Experts of a small language model.
Size: width 224, vocabulary 2144.
Experts: 64 experts in each of 14 layers, 64 SwiGLU neurons an expert, 4 picks a token, a softmax router.
Training: a variant of Muon for the experts, 506M tokens.
Below are experts of layer 8 (counted from 0) of a mixture-of-experts language model. Rows are named router (the router's row for the expert), down (a neuron's output weights, with its number) and show model dimensions 0-223. Each number is 128 + 32 x the weight over its row's rms, rounded and kept within 0 to 255. Numbers have three digits each.
Before each expert's rows: a language model's description of what the expert responds to; "raises" lists some tokens whose logits its average output raises strongly, later layers aside. This comes from a sample of Wikipedia text that the model never trained on.

# expert 59
What it handles: Capital letters inside acronyms and abbreviations such as FCC, NBA, GF, and blank space tokens filling empty table cells.
raises: " |", " =", "}"
router:153151155153118133136116137123154153201172112162090146080174228139113091137076156153149166174136175163146162138119135075157115124212135103149082129119102109101169119160184110154084134070103087146117164156101150115099122144146114134085190132184106107178032143103173138163130065160142139130111135134123073143113134127121083173117116131152145123121129147135145143143152134138153075096149124171070183152129137148064141167124116110160098175161070131102094105091165086147121124117063139177144124120085136184124164102116131152136143133093114106176110086149192122076124142167134057118161058166157152129139191099116129142067079085079121188142123135081144127099097126088144125150121
down0:088151093094101121169151149116121124101168157101117120096103122157150126171140105111125081128041111153093098062148114066126117129175079106158076065118143154164109124189101151129108137164098084171034097147156114096161109154088167110123105065162121148130166179153129070082127104113159117125073112184084152106181142137161156118157090141088172161132099155107172159110174143165123136148096136110192135163145103089170117087112106189144065087117068093056124135150105178138081128130123160150145116186157102178072158102171134125115074111151087098162097173103080132114104145129110164142129192126151104157199116125121173105140174149120121150124138141131088150086157137133115137085136
down1:183162160104141132098167174104091167160151166144116130106117089100075116076081098093120091124163122159116073098115125105142132160126136077110115118115020079136068121141090166121134143075100130083144133134156094112143135124185122182108137105135213142158128172168131137090083124134182159146105100116099122110130147122155123140216119147174124114147170083142168120128088132085109158153116170091101124143020120151128095147099144115139166186131054102075188108149126171190137065107160099090150154090148094140154140128115213118141126147054127150105152124120158138163168162145135111096151161119076096082169110157096104150124093094095111134101102128100144124180138120088153125096156
down2:135131171127100171123165129101138147125153205087165075100088066114150104078169108099168141096096129177117135138148141145154038082156116148130088147128071118139128102116126114084135107157099106179121113084108170139116094135126111170181161159208168089143118081120133174101101113185130142033125161066157093127109130152147102076130123159092101089131134083107124111139117142099148135200118181130120100157092144116105169105188137132100143149121163174106116044123097118159160093169129049117120094163109177175135148113182130098215097129117130129139131115117092158101193140193133067097132137161136163124139102107110143088122085119123151126172122141141106162126135133144164100056082
down3:192138108174139159118117133141146125137120127161162161152058141111152129145124136093151069150119121079149106197141162125160131115138095157119122170106088089145104157123151125115129165134105106146117103107122116079097074113123131131148205139124164132189090086093088131142084140145166100165156134135193158139091101205105129108149072150125137140100132133098113095069133132073173166185131098162166121114158134059131185105126042155181127151139131166088137133128144133083171222141139107151101106137107097115080129131114136131162177180119162128133147119139156137123113125095197152128108119144057150180081122193101130146091117144207100136088096176181131184164144065053105128172157
down4:114115129057129101155172040131125113156147132126121092116125132172145099139163147135131098129105109107120132202160129155103149086103106207098122127087129131150174115154107105129163170111162105142123149169134130094154131153132206171139129059122107113158105072128107164071097174088129128112132123115139154146163075131122159109152152144122092121129110184068114117142123158159141119079130086139126125155120173173167111159126110107085115100161119148127097112124191103091060103112070160091115148115116127182084140126090166130104197049059102145126213215145189129167134135103075166155131120198116165103109075113178111152097108122107169078118078083125146129170107101110079144175106
down5:153152145145137132114119112108125169121125125108135136123107095165177082154121120141164148108139111145179223113084065082067126105113090103145183163138152086146134160161105081173172171114142121098171133118143165152103160143118153157143092157167156100128157138094113153141105159125136183136132153161091139163130168115205082153173194208088024097113102104097119130119112161137054122140149137153126122117148128120118168142057143083144119116144129142129106095134128120170166116143129201137149107128194169105075134098121111138122109077093144139090170139175168099090117118070169111174161096168105211080162082107110137118197149128116165146092126151108119202115158099191123131151156
down6:145120115095112147207161145169176062104102245149182127156099067164139152110169097114178097133104105118051100137164111155134125136147111156138105123117150150076098148125114147121154114197107125120150124143110145123134135154117120074120130164121178121092092121125076115097136193108136162107125128073120153163202111143141164147195136087100162137099147114159114098076099128071101111120079069078157102124149128151112123069099160143116141162163136138136195133162111156125185122172152127069125155152086146085111122144166128163114105135175121119180109149093092092112131093117098093136154161163114193140064058128179118124185148136176132126172157136150082144163132117162186195119110
down7:151093132177161124214153100187122072161129174162075148183120177165127077105124131161136073137168119103125148171111162128134098085137177155173171126091089140129066173121108158198087077174123103131107131170117101082137131106154061107102163094111088107091150157151157128142133169165132090138100161174102159051128115143098167153128063098126125101120157199112109138151129104086130123101155071130120136154147153076135096088129091073107131081130080118116110130098100169146105157180084105141144169087089187132147145145073142107111163102091150120128208170130125136188149121081132118151134131102121124113148119113054162120088141091125111136130160152141174129112121132142122049054126
down8:124149135152144127121144155124144147147119140145162189187115011129104103209093125095154151168149106118097101107105117133135103166122117077107175131106120104082170126154122174129170174148068106083188133129172161094093157099146103083126110145072116136084120145142090126128160205137151156156136158129106139117132098139102165125109116117158108107164176123133143135183166164124111097196138152157144150118098088085101097094108112105175113135130219107190150130220140111144125063084113125113110168162126177095152124164090119173126152181178133116117140155104101080136136174145142146167166133092116125080062100143118062113109144157098121098111079151165146091144057153148137093145195
down9:143091080133101106119138157121087175104148134129093035085060168184097131116207139125126115143173161133103156144121071150095183192079100158123140148095148100128101098179161128092092169141136128144111131100129111083185111160072119084133098147111122089097112078111134144168146133176089145109099126081062141159170077085098085100115060117141102126132082082067143120154151163149137197118121126085127107133169119128160192116120136101098152122120149113111131106112179151130108110130108094140133134129095190107131124105168101139088128158132051099080196067116116142158128115184162094124212185147127170132084091124185156170158126138112151151149133111157170163113126121140106129147064
down10:089146102108131203164136176107112097152105178149138114163137150125126151057129087104127167142030184154073111121111146125171108168143135130084115154157127101197185108162133157156150170147089142094114188147116135147082144160136141148141158145172043176141058133170200138180136122095044080106091133118105101102149114127153100101169105153150102151119190132117145153081156111145099118138134134112153124103093127195157110128118165145061184119127070078104128152096133116088156127067145159128146155063072156163136119148151110102166094202100146174148123105102080156117096126182105168082120108130129086159141148148083167147183119119139131098165145178117134137163127117147141145125111
down11:136114120138177125154092144109076177109138196125121172168126141150109201135087140127159143105121189120120036140128124133131108150136128083145174097153069180167118120157116135117100106131072095138119115110126163122148109067103110136139151147126152075131090151129179115113069152184128107083142065134130181095111108133116148127151130138146125099064123203119197149114111150139135132153151132127138171122077110106184096141098215158112168213158136146113121103125118102163177182096150120126170136172150123143054130137140107104148065165200135124139157138189171098133100142077119036174151076166156098160110104123105176083088101140139155123094143105167109107103189114136126086096122
down12:113200150093084132134109119156100122121153169115139114144086107123145123119129127162068179118150117128125044050154121081160119067165136138119131117139111129104121101149139115129116111166143148172143098131108133097134062120108155113160116110042104102157165088174088114106155099127128161124200114136106121125171176112130095140103116058146127150105156094169141202153158178111142138165130173121086098089149189171170129127147163110108097178109139110128161101179154154134106169094098151182185064210071164045135140099114134124102165115183104093132107143124073132087151160117162140109120156123134167193113084117052093127152112184134099154117100091182078075106146125090135104115127
down13:119120150120104110058183100117144171165102127090104142185076131141119172132111128204130151116125058104052088108119134181115180130112098112159168041116081153149169100111115117159186091209130151082105127095171114084130138087161110108131099129109172168078098147122112161104117134218114133170147117102145106086106067172135123152126067103150130110149126196100095186095108143114162137078128081115148133125140097108109108110140179144137145089141141078157151133129138115144112068087164092076135186118120149138190121100157111142115111120128138131126127153137078114121113084141079185179090197155120107112069155079156176146114132091160088080170134121125154143150172177154133159145136
down14:127113149090073153139103100151153152149172124099091122078128133102160108135113085090162120135206103138118155155120120155120122086107118130100159049116122146077155109123084154145105132186105121242091085143067135138113116136076132089175129161138109082092160107098083120154102126109100065122119143122132170064088147116102093147160130098135158136121115125100132155169106134126133117117118097154082142122132099126098125122204046099175054115140225146107151164085136165075120167137138134147104124143159126098120115176087083119083114168039117129146128071141101170153099097092140140171063081159119142142147114150107113130113115159130081187150167123102171176164144080119123086192105
down15:116162096140152170078106170168151087128104113175231177144109133157128126086103124101138150114112117153221111111085191111130089099219132158102072135108106128137080120160159127094159185107123151085163127163132107093078120107065181126134181127116160141103141110065154203100174084123151162082072122197161099105066125139173092194142110088127110150129088141149133098086143069140115090110066134112141104086143152106122202140093120094114150078114137116158171162119121112150105149186124140075125119110197133110127113147082150128080110140139156083123153089134133093127106127101105113072098084169146082136074142101121145126083151122110107120155134100123123118114136083159112158123127
down16:117173164152084124120068132115099146131158141135150134158131117127106103070152184058140094095172173142156153101092124163135119158114056131181125140123106123175060137190085111159169090135112173157135146097109110099121181116193118131094171126145133084142194052164128077110133118103145115121095110136176161168101114198126165118179136209132156162124177165107149095126092080133097082116157192132160145163102136116097153150086190140070150165115060113137104121116123099117091087168122149097127144093095093118142126131096109115125095095183098158113129093200163101174103111098076108062167174161096162112130095096089128158068132109120107104115088127106126144120059155110128129121108
down17:103118098115158095105140129172093159117137171128093128131106099115140126149120117070161108116157131156157124132167100089065212139125184154087121114136127108120136116111148178103114067172135192120131071156127164130111116126191109070139095166185125152152073131104169144193131123131086133159184090066106156158178157139137114106124056176092130097120161107180208085120118141110156161115181117107159043096116137149085103230114180153098119140123080154128155121089202118070116079132100129156142113129089152180128134108117117173119114168098122157134086142126077119126131142138141161162161117158153138120119159102077111119199114125142092125060143134085180159096118143171112173116104
down18:129177125145128121117155161078092141136119096128121092091073090151103160131146155179087131092108213140121134141153171163198078144100119119074195099158139131121142061135140137144178132130129119131106084126137097127109190156166133168099106139112130176149098065118119157147077160123127064154106089121097162121104109153154100084106070107169111137126071144140114142216210085120111120141133100156065131180141157202188145070132168122123109172133128106128102151132066162192152110103153132156169136102094093090112147151129128098153096135154143139151128119138133087166156133089104119186139149216130114161095102072103200125115195156143167161135156172163138142154102096141118167139105

# expert 10
What it handles: First piece of a lowercase word after the, a, to or in, mostly consonant onsets such as l(oss), con(ference), f(eud).
raises: "ip", "ock", "if", "u", "ower"
router:111095098170139063117074125154134125110122103064116100151096155124102166071156141147092106084084129092123119083161127166110139076066097121109106109111151113102126074088171092145078115171169135134103135172135082119166127089114152089136127142155128112072119076080162168136169140106181100092185136137128116126096089175103183104092094113057117124143160122136136121126149096095162147146174081131096146100134105125115133105123077173131156135149142105158148164084146114112155145135169085224108062154117124089167156148132157183139185136115173102176107200080165097192119190187121077145115140129110119142141104182087072144158146183165121073149129125152075091170165152134108090119121
down0:150147163142148167115211107203112121149139112080132133073164130087153152122098150081118070128129140080165174175113135097147120114138130138148115130091080110116186144155153129166074137003116173159126121102152138131132154116144123113161116131116079160152192065129150155150110058149134216188176135144136115104109101097129182168125140103080099153160139170073087101112129138125050127159114069161144127163118109102100205142163091125141132121109087126094117158117179160167160098145111170088114101105146111163118128111127135120106107149179108079132118155088126064106124132107122176129093133133161110147139078162131060095119076202105107111108112184148124152086142114112096137085102
down1:130166158123148147174165128132165091117107154182129108049102114100118138097184100103061162158129138099149150211140108078128143147115091088181137113164129151148111082093148068118198080114108143121119177111123118134033182150151130110135117116086140126188130128074133127098101105134122114071074143135142120113100171111175147138127162169144111132129109137230171160118136158203109123100148143136136145062130095085129126144130120042120149092157142124143125168146089157065116111064095124145080127057181128136107080119161156146116133140137136112093166142105153137163074153190138174128167123181138140119140168094126148110109122096105158142126067139163171159162156165147150055129154
down2:083168113165106076111114138207120156155077146145129139102142097122174123160111154131155088109131148120162146126112138190128123087109145087123104113123118143089142144158148175131096113078061118045162175151099158145114109156135161134144104153084087066040137114140085132115104104119191154118115106160130085129185129166151161118095118148122102121149182165161143082116129110121161145115153124108134159135107097061093101186131207064062169160161149148137106156094146134163127197097153155189154107126097138114192094058110150096189105076131158101124134133095188157117141149157105111193126162157132106124121132147120076053146177149119119145088103084091098140120157162136159145186171
down3:136156153086149123175150130110124115164201183108118114103124087116058103082170146165118148154147143096077131094119105113113162090069090094160158150111172130118135160081137138120151092116158165111138121157127120120151126127122158128201140165144115105130127105173101157148180130113169111100099169118100104163109127130122112161115148099128168171151159137147148083123140128162049167165119095142126150169089185154096115158176090147137120106125100116055128115159082116183088114103104120122185157127091177083196064123114084058137187124130187108179143112143137095092138089201141085189119217167129111135098132089138141152163088094136115098127163185082044103143166165105113145145082
down4:061147115141124114111142120100130085184120163171107131123123075130100171165164167119178106169155102109132225138095146132135148101156218107131147178078109097139098103167130075113152165136119128068205151142123060108133107114111174117117119124110147145081123132134144117102087173064145157155090149143141151128129106099121067175152151120123144108155160162152063192172168100117080082143128091177131118111077087125193077126078124123094102145107135072135112139157096132156115050215111168164186106103149071127076099135123079131091108069153139136144134101141107132131117118164105147149135047127138105096110135103161167119117106115174189110124161154136135166142129158124071152107124
down5:138098117126093143122152212104108132143138121171172159134169120109165128180093101122097114151163146107108054165175080122100126048122140141118126125123174255126104132126097107127100115183149127130126175130129102107143174093203138155138109092082121154154135120133140145154118099132127115094173127157153164111142081125112139086096157093132101138119095121124120132144097115129066167124166120098112107131128128139134135213089226109150178142090173123198099140108181145104147112092129145132186116083100128096099107156191054141140088147150109123114159119099069100136062114152134108112156130091147126190099110118045166164127157111130126137124141133128145062097159157095153157157131
down6:155144098164118076140109175115150135094143113160127126146149102136110143111139140114118166104090105123157120082166111123108153160093136050106142200115128118086113135142148130081088125150146096127167112066161156121116044153148146077126174189128137158084120122119095124104135156094189126183124130182154124141124151071140159164124112152121136139111128156133142150232164140191193130120147131074159203119160176127111121116100205172098146124119113163101148183085149123110107149103159126151146090165140143099096131107127116152129134110135084162177162163074111111119149140173158123134157212111206120095086164128127112103208120197145179177087173128120110190148138064109134176127173
down7:138144108166158136151151155184132110147091083155064132094134116094142166107159182087115139126126094145137183135143135206102153115138149141140164149099119152114169131131127086112134158134098072141152130103106090153085209131146184165093102104182134125090092091107124099042158147114108128125092085182139127142104117162161154142117190173080122130138108100166131110137140088069129143157143100102130150210128101111119153151112094082139191125086106175166119177094111113171109192111146162074148116110069158147164113120129126095157174130173081191060068108099061124141119124094125060083111110146128134132138162164107165158117211176110138127131148139151138111081051167133141099126083
down8:144174105133137139137083131153146156165087152156106105083152128144092096125100153124132143132066143181171172072162141110149157067132092068127162097133149120158104089113123100165183161122122145066164124060164070155107106123141201141141128155143171105176130133110143174203109171159134178109136127074131119166142125131138108155098076081139155155150119112099148132129111146089145082109086041110063106169162124147146104086122128095134161120119131152156126121145124136102097147109162173114153097161120077096051126107189162219176116089145113112110102066061146120136182106137159189105146178108150148138181146058113183113127145112139168106068163099114133130176143118117087158132105
down9:102125153100092123102113152114183176089191146062144100080137061114105178119164079140084171123136085136101093120142083097119101075158120131069192110137143106137106096147153089134152146170095061102175140097089195148126117141126139109119163177168134106151142105092089112192131118146116092138104141086134127150155188110150185090154133108143074170123122094123148158142146175089119114062144194114108111081161159158178153143114110152174152139160134064155107126115097096164106164106094184062154151113129151111118164122093154149105128161111103141142152174106172133118200132119132041180141063125137105154121167157148077088122054086066140133134135106137123156133176153158123096110150
down10:088161153098140168096081138183142087103195130127111125120166113155126135123139160095143128144176064155170110083131103226057107161142145123136129123117125113154113127125175168128098093151094107181154050135112045136119178091080138070151126101120100172184132127178124075126147145144085207090138151103160069108073157095129100100183179129161120078136093145107138126145115126096125095150100125152110166146107112162209105123157153117152100093164138160144166172178103153175113092093109100050175135065136142141162141111157132103136080109136105153095123171124148109114104151145145097151144108108088138206117131104142090155112069142162129136148090092135169179081097098112125138136166
down11:133161105078137136091180130147076144163087124081120142189143140117143101105147095147130180113167124153130139132139115132034083133064078079118157159133104112142189077119135109121102078114144198137110139142062084104121165126138123113145145097116118160199141067144139144077067126079056094109142137115111095155130086061148140092151131091092099160117194113121154111127102111069083118119130184137091152090148117062117139127139109035157109078152131149084102084164087115050129167128132092148097082114142109118158125144165119139064148138087155164170145132113151079172150181153115121120145105112118091159068117120101147170135166124142136136158095137156108097119109178186133116086081
down12:125147087089125175130081138112187128148174174103131087125128119129069121147172151119132089121125171150114149162094132134142077124122149147091096088049064144127184068097106148135110079168146133140116155101124117086171148159149105110118133114147141135130092112055128122134132206063156135130088122203144164116213135125144141144109121154088134118114132097162093077095107150139155141162110076123165130132184100123142138099143121117174141177118121159102167123106113164093126119120164159115140111179122135149204133130124137131067068055140150071115169120067151146106153126124117112112103151123174255104125113117111097127093172129107156131103173038127231108163114148123138144115118
down13:106036117101121175097100139152157168106142166091121132101133179093144147129093118165171132121147128154140134099124143116142166094111129191155146115132025125151060117176089072105131174105152184190120176164115109162126150149144193140121106117138102086184157118106078153087120117116139168125108132161144120124111139115142158165161115152157079171140156141094196134133157143129150106162084128135123096116091125138101177102150131080134099091130126072140155113119139095175096167072129158151146077110168138086083139104087110100183098143114151129109146112091168134092109146172130107126150162178123088109150125110115007088124105132125122108171127095155105110135093173002135109061100
down14:177077163182125105145135073090163141078121095148090086132116062120133143171096165138134170086134120123107173080152152137083099106122148096083134132135134121111137178144145136096126127176104111122177094171189137136133117088094218136149096111104111087134140153152186131102148108100116161064081158178069110212145153127098142132183143119107089112153125163124089120114152155086064090152127158110089091096122184141094131192171145083162174135086091131127153104111138136174160122125108134156160138166082125151208126135129069142168137143135095137073084153158153160113172123131142148116057108084138112135109107132178195146094200134087101081180142116134066123123150147127138086098094
down15:135086142150142115089160113142186135162064085124095127129166148115151119073144144155154152071103143153105113129112190119170119165172175184148139126110146171165164148144133091110083163181114153125068111153132134169204077148147162094159080124142150086099154139115136096075138118117083121135126116099164100148126157170062104156122156121107139135129158074071158142152134116093140166109135100115146127121104136115152176091101113134155147154089086080142172115147111159096074078083097099106098185115113152113092198119121158184138204136157158144057139115103121168103155173122135144102113093155137145135030158114164150152134131240201065104127112171112086122140147136103163156144100
down16:171092143087099194172124111153070191136118103077159137145147159080141067184075141131081175149108156130079121066147105126163170192108075118110138166173118118100102078134132099136142163146066158144113146114083118134144087113170168129075154136175185120113139160105088121116094108056146090179130115118137141156137158161130071062119146092158166140158076117130093169087145103137142155133108166193101140211104122094161111135112140130168101122172208130156108184148121104167113120133149161122114133132138144177107112092166157117167162136139163117153108137102154183081098089129114156130157165189104070163099159141077171119137072149151176141154148118087100091104103097151152138158151
down17:166144133114144051119102137128124186096138152108127169169108112160171125042090087177139116126171123108089157146134133121132172101146112122091149136117146128110156084112157100096076104062122124138075087139117105197127098087079158101110132090077107171180156130126178160123136129124127116108157128132152158086154155143159084178176150109117099149095131097236181075158132140166107108141140120091172123109130138125168132104091124141129067137190112115123079059136090095129143096087125081084113117082139114121152062080126090119092220121104126169149150163143170179109164103151139198166164113116194172188140138170159173136087156117084088162113100133121118128163124086106135120106120
down18:176186143133103087198111167163169152170192164087133073139078108152175160162176140132145179110118086150167082136173128140074163068128112098100115098113100098136128117156126088156142130170109099137108112139103091179216119152106129149082119141122156173146173147098111133134137161117158168144117095148133151117128186150182152103113119104115103123103183113128166187128149143157108152134112175069086152095118094182133153147100114177141132150124133147134105086102110195096129124165152149123131161143181135166055161122125117109137062148050109091044132158136156144116066097115111099091142078124153163163163102113175152195185086109136164156122081149148134081150097141163133150134073

# expert 3
What it handles: First piece of a capitalized word opening a line, heading or sentence, such as In(ternational), A(wards), See also, The.
raises: "cc", "ut", "ri"
router:134051075090083101147137153138078091084040150043095097146096091133147161173162064131124160110151060128125160095114111142097072136101049128181064112100178121121123149115160113119076113120094072082130202135119139140154091127134133081144099098101090112127067125128209115101135108091132053118105158169112123105096114144094100134119105116089162152104089142124133145155153149125168118132144138108115132149143097120110085075182181149171129146196157109073104133095116124082131070120113159165165089118177166130120099113167130137139081130107082132181093120171113076101107112152157127140137119110113122173174125088123114134124124134168098112178102104102185077117119188119089121135159
down1:189137173147195105122130117157191133124101140183173098086146143154122117096135190106153138063110053152163105096096111167163103136089147133148147127140147134158148134150129116191170143135104191076080152118122077104155160100112192120147137065109135090122160113107120114110153147169133110060127101163107175117062094141092146151173138113091084122072173060167104127146114136149116143136109143095191126118144144106165099117116098100132168078106131139173097142085118136080187125142162093099168190137096135186154104097135140090094127136050147105121101115087104111115203118130072114133131163117126187094106154117177115170100130174091092130164179096175147073120111134116172128071162
down2:129122126130153130128135126122115106086108127111073172160111154070149121129083131092106174153104165132106143140063157099156132116125118120119158080079128073123140181091115112173121096194142142167143107164184159115112201061162135100076091127114156095133096091136121172092168131153149105123138092082133147112107076171073131141203157121104138171124140218159071089141179130136104120134094107107149108117144078076103141101134137161152178132088098069115138121134128055108092193186150168113006121150120178146097174201116152116135117175117154138113184160144181113145163092089118168131144111148150129154090125178139098125124127114127131149071115120112124120119094139110125176148059
down3:150128206125137122128094151126138185145108054144140119134052126151123115155156133092112157139154121120077165171195108156137161142109171097183091190162118110131196196157139133150135114095167155107089135113149098158143145126100150105044159123110149054084135174106104134141130123137173122137176106100122068111086132150141163113111197121078117151066100127130153120107072130130103152156146190099120157119148167136120131120109147112094150141088178152109092113135129122119106176064047094143074160113083163091142132140093181145133109170189179127197134173134094173183093120103171139138141168120100162129124154111121092103125101130112150167108144175189135108080089109156199088127141
down4:148172143046126135148082143184169109114142124127079079134115136081127116146092156083124169152150072132123152167097133131146102145146116111108080146116201135048106082148100130099147146114126160149132134170160172119093103167115149118150121122139072189087141106125107105129109205128071113068099134173111144099144106152146127164089060098067160114197136122126148160165119148147145113138136137131083179119099110128162112158137160133110125113103172108082181193125181124092107175122104155127124076041128211174133086098167145093122153103125186088104096182068125154139149111111112111151161168131117128099074075088142116145109178129144166115106150160060099061130103162149120147127163
down5:152103169141152133068080170168095099145131121116148093144145153091058130167128120104155168145148143166063160115049171140099110096082114120137165120111135142140172096149160177127161103122097120102136135135172129128168154149130152112155134128099131071169171147152174101141137112134155121132088132115166139133158129147187192099203171178098055172200119161149170188114132126163129107129186150174219142120127108149138135147122113138095147182148103216152143103124157156157172108090065149119106143125102105155144150180104112175093184104118154074091174215108115151118144085137125092094086134101102129119144105151113073164115107183090127127163188109144106110061127100133115129133096
down6:118165114192176135134153163144107125117147139135175160128123165168156174064179098144090121138158111067146105077091129172138101075165152118098161148099113134173130147201183078168116167095057123197136138147115133145098150138154113151065124160104137121129095128080167096107120114088099153123120141163149074107113124073091129185151147115150168158133163171187135120138167134156116110144200142168073099091186137112201165157136102095122092156117158105133091127141005190077142123210151162144209135098168139133124140112126187183103119145089134117167094110118133079138120165089148079119094101123141100173143118114148107139130121122160102125140113138109146075133104124135126123118152
down7:159093136097141194207111145049158110161136117126148094096091114207157073124142118149148174130137213177126074128135170092150118111152083156087120105126121170151134129153112139100118140155155163074110147165130126144155127119136133156162105048113114105170125121103152142098175157154119161116164071143108119122107098148098057121083145162205119160119141139073121105118125166112089104153130144111092132132233126133171136121100131101107101120087115121102130101148086116108094138088155169095119108112101066068114134092089122151189134168089147144180096167133173083141084165128094080146121135114087179127120103142124177183123081144154139121170099192096062112112125074074127112091094
down8:089112101139122136140117168052102174118058100132123157091109135074085099156128093066130111102109126114089123092085094150141119123132202147093182095142087171152064141134070111162150116143141152128138129145136087183153116172131121133100170088140199089134142158192076135154161119086144127156135099134159135158133071174151103081141151062037112146192150125138166085163096145132123109107114113115124146165179125141107118096152122132160068146090149152186125132172120092178116129129169152126085174101111160096122122107153153137155133189123134140168156103142173120082123166170137161161141201122085110123088121095183170135159173051132160049104130168121115100125148155110182154156161
down9:113110128146104118131131107155157179131149091120097206110124102182164092122091155119170162110156132116128090103099136093161115139132154123134124157122129195096104196117107097124140170107139171190112144146115157090106133176147044109130115115123082072095140118122086173079113139046156152123161140155148133135148135093183054156190113144189097075141148085102162170179176107071150074161112119065076133119103161159132146151118108188160095116100191119160171109099115137075169131087140108164126127085152090108115144169128132067112084126094167081085126091211118122132092151120107128104155117175097136118093086197160099126128157127146099130092076117103090064139137168128164125125139
down10:107158122066178179113142127112087094099169053103153130104111203145123069129132089117149171125146131090104159125148123137134182128130132161140152100112111132132137115180149038103079054090101112120119137174138150171126113117104111085115143151145102149107143111138223144197130116115089050170174093096184124084100161160132111192125129179136087103166133148139136140101133110142177148147145135101134079108101154108118089159129093077086115081094151050153076119162103126130099139112162104127104135122105152037121126183127146108078103086141070164135111093103117122138094143139094141207113154118157164151126171093126102124132167116188077168148157169117171093133170150149124131185124
down11:098125128174173064118147098121154167146122184102093131132095088081115135167117138131111160103130137148083082110148099069095173168176194128121172130128162103126183081095153194173127103128130183109141084191096157151179153051084159129096158065097169112121144089149138135116131045126104098155191127115141150159074125187142157173129134114084103151179122100148063111150157161116168074172154162092106097097094168111093208122164156174146137084166098101160098143119190166130135127137164149113125100115112102126143137134136080168156146177201125145120138152130137162126134136133078149105105102110144129147163169178148164200110172155130134188118100127177137118116118103097118138147135
down12:155072117109136168126082121135143064129098093133133093142134112172115111103133096162128164121158132143047136158119136092115146121159136093084051167140071166162210142135094117119160117130119062140127099167123105151127071140173151087143086179060148141108113135126187108094135083179087107148093099152131187126164136137078115082121128151092060101142163179130144220090090148078126136072159122134156152094172121104079112173063146111124147159080054152145086075094096119177112121150094123076140121132140097185143099163119119121081126099083114119120198152172131144126181157145177158147194137101110121097142107105101086107126162165141167144117135120124130105125124172135125121118193
down13:170150157126160176081126134164131100143073136141103128126198152095125124101142144155095175158115106077073157108178102128132075133121112119102075150136168139091193129148057095098077137111108181187157121159149130145129099150102140110147179082123141177172129149111153169120175127064101097088132085147111135171138141105122134149116171136147141151186150140109110101165123171129172134111081069074132171044089153146131158187116161115112115117106126166164100141129127119113119161091114180165084057145110109107129166164061131071126134159126163136060083104121105172087161137063124110088109125155200187150153068114148115138089147184121151114137089083178118110183112087108144112156152
down14:141143125095200162121100124138125165107165156111128149130101149109093176145123110140103156132092111159104137116092129100168137170105128162153061109144166094121170128145084180175090122132127124094170114092107159121123135067201088069148149189137139076129151092087078154115083107126128067070071127079117102075157108111165117064071160077079139154115093073143178141102198140112139142145143160121156094106148108156211133133067078055127097110130179113101137137168163143124079106114159081148155097133127116144107100090124074110099088121105163107115131110096147122106117084117182104138135084102103127152122156098142059141161077117108198166060113081107150110138165136145070106141156
down15:111096168145109129094100138114108144082112125116087085093130138138080054160161169143113141138099131061148132129146105175148128118070140135162176111084135109161174083150075162114131128148085156095075172176134119198127157120151151169154132178136163148065103080167097080101136131136119112135177099125129097145156098114223111085138143072141144066135117137113112141106068145129098110140114112160106093141154111176138117103073128136121117107121108124147104097135122091101144167161117137119184081098063125151122103167177166178114211103094080081120114120151090161155104176087064161183146117118162186114131076141144140188077111111197171120117052104169115149154180163142130130109111
down16:098101090077095171133151167094120154183161140177134130117137150111137146143100154117129139160194143072118140152099170143083107092075149110078125117139110166145116088148101094166085120143132139157061171151111131154151146087113139095075106104131086162149126145081143151162198130157129122114117147114097069106136092115110180101101085109129116134146096126131079146101117122127212115145118080118151159068134035127108112112149193114141083113132112126198099148111066118112142105152137124166105102177126137146103118147151148109119181106123152131161076098163126114101126201168090161077079186167117153087106059096112072094178143169109128092117135152175157217081161105137081107084069
down17:140180145055142185143109182178136092091089183186097122151169092186172182142167054120073106123133103116154123092128155117134167146105065141106119191135141113131159126090118135113079124154109106136093147107180117148182124107116149133123128142103159168105140129127107081138132119159156148121082105122079131103108177143118158148138124071105189098111112156140126155114082093166208124086184157117077107126181035151091135129148109137103083150157118090111106104153107125141070069142177168125170129174102130137118168090133078189229102123152089114089114152073177144159102184104109114128141082148142133124130130140142121147106079146146080122075137109107135093155103150142153076126095
down18:134153158159113102123132150124178140125154175133132112073168131125142149131145119134173103094105127138079182128146160093167096149108075174158171065177164142172103121150108166189200132179067143110113093079141129087147207164133112115099123144124129156116081085121119173108085145146174115132108142088157154077118098202163120108099126105158126173084126165128170071161085152169184104150076119176142105151184099085100134106090149111068151092137163106135119176184181046149072105144096108086091137128152124120136165115110164093138094168114132148143150085154061128137132129118156135089083161129170155109141126187078136215122113115102119160088127147149133136099164160078158127160147
down19:157143062103153180204187128124137094111130168061154078123127130062136126134129096189154097143145088103162124111166160102101162078130120143143133112128129133067135109121062067182142160093121140119085131125154201187140141139106174149103095079070094141132131162138120114155163128132094105102065108152083118106103136127082129151142141100159151161162147092178088124180161110133098105154126053180184133168108131049191107182134122090124177074172137122073108145113114136191109128111121144096096107121154090108065104101121087093117081169140168134143118111093091129087186078099112144124108156151138177108097154172116147109087122176166125129120158123122143096105124083090105169117087